From a checkpoint of a small mixture-of-experts model trained on Wikipedia: 64 experts in each of 8 layers.
Below are experts of layer 5 (counted from 0) of a mixture-of-experts language model. Rows are named gate (a neuron's input weights, with its number), up (a neuron's input weights, with its number) and show model dimensions 128-159. Each number is 50 + 15 x the weight over its row's rms, rounded and kept within 0 to 99.
Before each expert's rows: "gets" lists some tokens that make up at least twice as much of what it gets as of all text. This comes from a sample of Wikipedia text that the model never trained on. Tokens count by the router's weight.

# expert 24
gets: " |", " in", ",", " at", " Park", " on"
gate0:36 55 76 32 43 78 75 27 70 22 44 33 34 62 63 65 69 11 70 50 64 44 53 45 60 55 25 55 53 32 48 43
up0:66 56 50 49 42 58 44 26 48 34 56 45 65 69 34 63 45 58 83 61 38 37 54 76 45 48 78 28 60 63 59 81
gate1:60 50 52 75 53 53 64 46 40 65 69 67 57 59 76 52 51 51 76 54 61 60 50 42 64 62 57 46 53 55 32 64
up1:36 33 29 51 30 62 74 74 80 30 31 59 42 72 45 21 67 33 23 52 38 30 25 46 50 66 48 47 39 48 66 28
gate2:65 29 58 43 27 57 61 80 66 32 20 71 45 51 68 45 87 40 47 69 52 64 50 68 28 75 59 51 31 42 32 49
up2:35 65 29 78 73 42 42 48 33 30 37 46 59 29 70 50 43 33 20 24 22 38 68 42 64 68 57 65 54 58 27 53

# expert 45
gets: " |", " was", " is", ";", "|", " were"
gate0:52 46 55 39 82 53 58 42 45 41 84 44 68 74 45 66 47 71 40 46 51 60 21 32 26 59 24 50 53 55 50 48
up0:38 56 49 55 41 42 25 09 64 59 66 61 45 49 58 36 39 49 48 62 70 50 75 46 55 42 44 42 54 37 62 35
gate1:32 24 35 32 64 55 31 29 73 34 48 47 66 62 60 53 51 50 68 48 44 64 30 54 56 08 50 37 67 39 77 29
up1:50 63 62 49 83 59 79 38 81 70 76 26 34 50 39 42 13 56 35 45 23 44 50 47 51 56 54 57 63 57 45 64
gate2:71 44 28 72 49 64 58 59 43 55 25 38 48 55 40 61 47 36 56 50 68 39 32 45 60 59 42 73 53 45 32 35
up2:60 29 34 58 39 29 18 24 61 54 58 31 27 48 68 38 59 49 57 66 62 50 47 64 55 67 61 59 45 50 50 53

# expert 23
gets: " a", "1", "2", "t", "0", "A"
gate0:42 67 49 53 44 55 35 45 29 44 89 45 19 46 35 57 64 40 33 74 50 32 45 34 55 43 40 17 68 51 50 75
up0:50 33 47 55 45 56 38 53 61 62 62 50 41 46 59 34 48 28 68 51 43 34 57 49 48 33 58 52 49 46 44 77
gate1:72 41 58 73 48 46 30 53 39 46 27 39 48 50 52 46 44 47 44 82 47 46 67 56 47 45 64 50 56 45 65 52
up1:55 53 73 83 51 52 56 31 51 63 78 26 47 88 43 75 59 25 40 64 40 71 66 54 51 47 44 47 44 58 62 50
gate2:47 35 43 52 61 64 46 45 56 33 65 41 23 49 41 34 52 54 55 53 55 55 55 74 46 52 35 47 37 59 51 42
up2:61 44 49 16 42 40 40 26 60 31 45 69 37 50 56 46 41 54 59 74 50 56 54 38 44 51 59 37 62 53 29 20

# expert 11
gets: ")", " of", "th", "s", " University", "\""
gate0:57 62 19 40 47 26 54 53 49 45 42 59 64 58 34 34 55 31 39 50 43 51 43 36 41 27 45 47 45 33 51 59
up0:47 49 22 47 42 42 43 50 90 54 65 40 29 49 87 51 32 66 48 59 28 71 45 42 61 40 47 70 26 43 54 80
gate1:55 52 69 51 40 67 74 15 23 32 27 63 42 72 30 46 59 47 70 38 53 54 69 28 33 46 41 47 33 64 43 45
up1:45 55 58 38 22 41 74 47 43 57 16 68 56 65 48 66 83 47 78 59 45 31 39 53 47 56 71 30 57 47 59 34
gate2:63 65 55 75 56 81 54 26 53 42 21 56 49 50 85 35 61 55 57 42 30 56 60 44 54 57 43 47 28 34 51 47
up2:44 60 56 13 49 64 72 33 75 35 51 48 49 45 27 41 61 49 65 52 57 29 61 72 50 46 62 33 58 52 61 22

# expert 3
gets: " |", " (", "|", ";", " 0", " −"
gate0:56 70 53 52 66 46 59 68 46 45 48 31 57 47 26 28 35 47 85 70 45 49 57 63 38 80 46 56 45 59 53 73
up0:68 56 19 66 41 65 52 41 38 64 50 53 28 58 44 55 50 55 25 57 39 59 56 20 50 47 65 38 85 46 37 40
gate1:66 42 76 35 46 61 47 54 78 33 31 53 59 35 47 44 43 25 17 51 46 68 48 70 62 47 75 55 70 44 38 63
up1:34 32 66 61 68 64 44 64 55 64 60 60 66 48 44 50 59 54 54 45 33 40 43 55 22 50 45 11 41 40 58 38
gate2:53 26 72 28 35 46 58 41 35 48 44 54 23 48 45 58 52 31 65 46 58 59 41 77 64 69 48 46 52 33 36 46
up2:24 48 85 89 66 54 36 72 41 76 51 55 37 39 62 45 53 31 63 74 54 48 64 67 31 64 42 61 55 45 49 33

# expert 56
gets: "i", "ti", "a", "e", "k", "ni"
gate0:27 52 88 50 80 46 55 49 54 37 66 54 48 31 44 72 31 66 31 37 40 50 41 71 93 39 36 40 46 64 49 52
up0:61 66 63 52 53 63 59 48 53 52 39 69 61 59 44 37 20 54 47 37 63 49 37 73 30 61 61 60 65 39 46 43
gate1:30 59 69 62 59 50 55 48 51 41 82 62 41 59 54 57 87 62 43 45 34 61 73 37 85 63 76 55 60 39 57 61
up1:74 38 62 43 74 61 59 67 47 27 24 64 47 40 58 21 41 53 70 50 68 52 35 33 47 46 67 70 43 53 58 32
gate2:74 46 58 51 44 47 53 47 63 35 37 24 65 19 42 42 51 28 50 22 36 48 39 74 45 62 62 87 56 49 28 77
up2:65 40 44 44 54 38 33 68 63 48 43 12 60 51 35 56 41 43 54 24 60 53 59 28 49 70 34 58 30 46 54 62

# expert 26
gets: "a", "o", "i", "ia", "e", " York"
gate0:62 68 43 50 48 58 64 24 29 47 25 48 50 61 50 44 53 58 46 25 19 60 57 38 21 66 55 56 58 40 25 50
up0:46 48 38 44 21 81 48 66 48 61 64 65 73 35 50 81 31 34 69 66 71 55 32 74 52 46 49 55 53 56 78 61
gate1:71 49 58 51 52 47 31 76 63 59 43 56 56 44 42 75 54 56 55 13 49 48 55 42 28 53 48 39 66 85 37 35
up1:59 51 27 38 46 37 51 47 42 84 65 63 34 63 49 62 52 33 54 43 63 79 69 54 88 42 50 56 56 53 55 54
gate2:56 83 55 60 46 37 30 73 35 53 40 59 98 66 42 44 41 36 68 42 53 43 42 48 47 36 61 25 38 62 52 32
up2:70 41 61 81 70 37 74 76 19 56 81 38 60 69 68 48 76 26 41 42 57 30 62 45 62 50 56 76 53 51 53 47

# expert 58
gets: " |", "-", " the", ":", "|", " in"
gate9:67 57 73 69 75 48 62 74 40 55 58 58 78 59 61 51 24 50 99 63 52 38 50 46 49 49 38 03 55 66 37 41
up9:39 48 35 58 61 55 52 43 50 57 49 47 43 60 22 36 43 69 30 41 63 61 15 56 78 58 78 55 64 25 70 58
gate10:69 60 72 52 45 70 49 33 43 34 78 55 57 42 46 53 67 47 83 55 34 62 68 50 32 09 54 44 86 66 36 75
up10:33 32 47 40 52 40 66 29 51 65 49 29 66 52 64 55 50 41 00 35 60 67 45 49 47 53 34 47 39 61 44 17
gate11:61 52 33 74 33 44 49 65 65 67 43 47 52 60 23 42 58 72 41 37 68 55 39 41 51 66 58 42 37 49 42 35
up11:73 56 45 12 44 45 40 63 47 37 70 55 63 45 70 75 46 54 47 71 54 73 53 52 33 49 37 47 68 59 40 47

# expert 59
gets: "s", "es", "ers", "ies", "ts", "\""
gate0:41 39 58 37 69 43 42 75 45 64 59 14 42 62 64 34 46 46 42 57 48 58 52 66 25 76 89 44 59 33 43 58
up0:41 48 43 25 48 55 27 44 60 47 73 04 33 38 64 60 70 41 57 88 61 67 39 71 37 56 35 36 51 55 55 68
gate1:69 56 59 57 57 69 55 39 45 28 37 18 66 49 71 47 62 47 42 14 31 46 43 64 68 44 49 55 49 66 65 71
up1:56 45 49 39 50 75 30 26 55 43 73 33 35 49 46 19 42 46 55 61 63 53 77 61 66 50 91 57 50 50 63 63
gate2:49 30 51 49 56 51 46 37 34 58 42 51 36 62 38 28 44 54 73 55 75 52 09 44 39 62 49 43 52 71 57 30
up2:59 53 49 31 58 38 47 44 51 23 31 23 09 40 42 46 43 39 63 59 50 61 71 38 51 89 48 35 77 40 73 49

# expert 61
gets: "  ", "f", " 1", " 3", " W", " 4"
gate0:51 50 55 59 57 48 33 58 46 71 53 34 36 40 78 68 57 42 56 63 60 41 49 23 52 09 24 62 37 72 51 72
up0:32 60 33 63 56 53 66 37 58 59 37 40 70 76 35 40 61 44 48 44 51 38 88 67 62 72 23 45 44 33 45 62
gate1:49 30 52 71 61 73 24 63 40 51 57 28 80 26 38 40 42 56 39 68 49 37 59 79 56 56 36 68 53 41 53 56
up1:73 46 37 33 39 43 63 36 39 38 53 49 39 49 54 61 67 73 48 41 73 81 35 37 43 75 21 75 61 70 53 70
gate2:22 52 57 38 65 46 27 71 33 41 15 63 69 48 50 57 44 12 74 46 50 52 62 68 68 25 35 35 48 73 76 42
up2:78 35 49 48 37 70 43 51 55 49 49 42 47 47 60 29 35 66 52 52 35 57 55 39 58 35 37 34 35 39 41 32

# expert 15
gets: "s", " one", "%", " part", " each", " some"
gate9:49 65 62 30 58 70 31 70 47 58 13 63 35 62 67 52 38 43 63 39 41 71 39 56 79 40 46 53 52 30 46 61
up9:44 78 39 45 32 49 60 46 59 29 29 68 34 54 60 31 56 70 62 61 75 76 29 67 68 82 28 28 48 35 73 57
gate10:62 46 53 82 59 52 63 61 35 61 64 31 32 49 58 45 62 40 55 31 41 53 38 55 35 29 11 13 56 39 46 33
up10:58 53 47 48 50 37 29 53 17 43 47 61 47 69 74 61 41 68 13 53 84 66 60 37 47 66 83 61 32 32 59 55
gate11:44 58 49 56 66 65 44 42 50 42 60 48 41 45 61 60 60 57 42 60 42 21 60 43 45 42 36 65 51 64 37 54
up11:43 44 59 64 58 69 45 36 70 69 39 38 75 56 41 61 64 50 52 47 68 33 66 41 70 50 62 81 34 40 60 57

# expert 57
gets: "|", "-", " his", " |", "In", " In"
gate9:44 21 61 44 76 13 38 61 17 58 57 38 27 49 58 39 37 39 64 52 44 58 29 61 16 51 65 29 37 49 59 48
up9:24 29 28 60 30 66 69 35 48 54 67 45 37 59 41 44 74 36 55 19 29 57 42 28 60 69 54 60 59 59 43 58
gate10:37 46 41 15 51 57 39 43 40 57 42 27 67 77 73 66 70 39 32 60 47 40 34 38 63 59 77 51 79 66 46 40
up10:49 62 60 32 54 41 42 48 51 43 54 39 35 36 41 58 51 58 35 31 48 34 77 43 59 65 45 75 57 57 54 73
gate11:31 30 03 41 64 64 50 43 67 40 27 46 55 46 67 63 51 57 45 31 38 47 64 67 65 20 51 55 53 29 62 66
up11:59 63 24 77 69 83 52 64 33 57 30 37 40 44 46 52 67 65 60 41 39 40 53 57 45 48 67 60 58 32 46 44

# expert 17
gets: " |", "|", ";", ":", "ed", "ing"
gate0:53 63 58 33 68 54 23 39 74 59 50 36 56 34 42 68 44 43 63 48 65 36 59 43 31 61 48 39 18 59 55 48
up0:53 28 41 36 33 51 34 69 30 30 35 59 51 33 52 45 69 88 51 58 38 57 30 50 19 56 47 47 57 62 41 46
gate1:40 66 90 56 31 58 48 49 29 59 73 21 53 50 30 63 32 48 52 50 64 59 22 29 43 49 38 49 61 39 61 46
up1:46 40 46 27 46 51 53 54 64 45 49 57 44 82 51 45 41 53 29 59 49 50 50 72 31 57 55 43 35 55 61 66
gate2:34 34 63 47 64 49 50 26 54 58 33 40 32 35 62 57 51 24 60 53 29 61 51 53 64 58 38 67 60 25 67 36
up2:40 51 41 76 52 43 33 80 49 46 32 28 58 33 34 68 26 77 30 53 48 77 53 50 65 59 48 61 69 37 82 41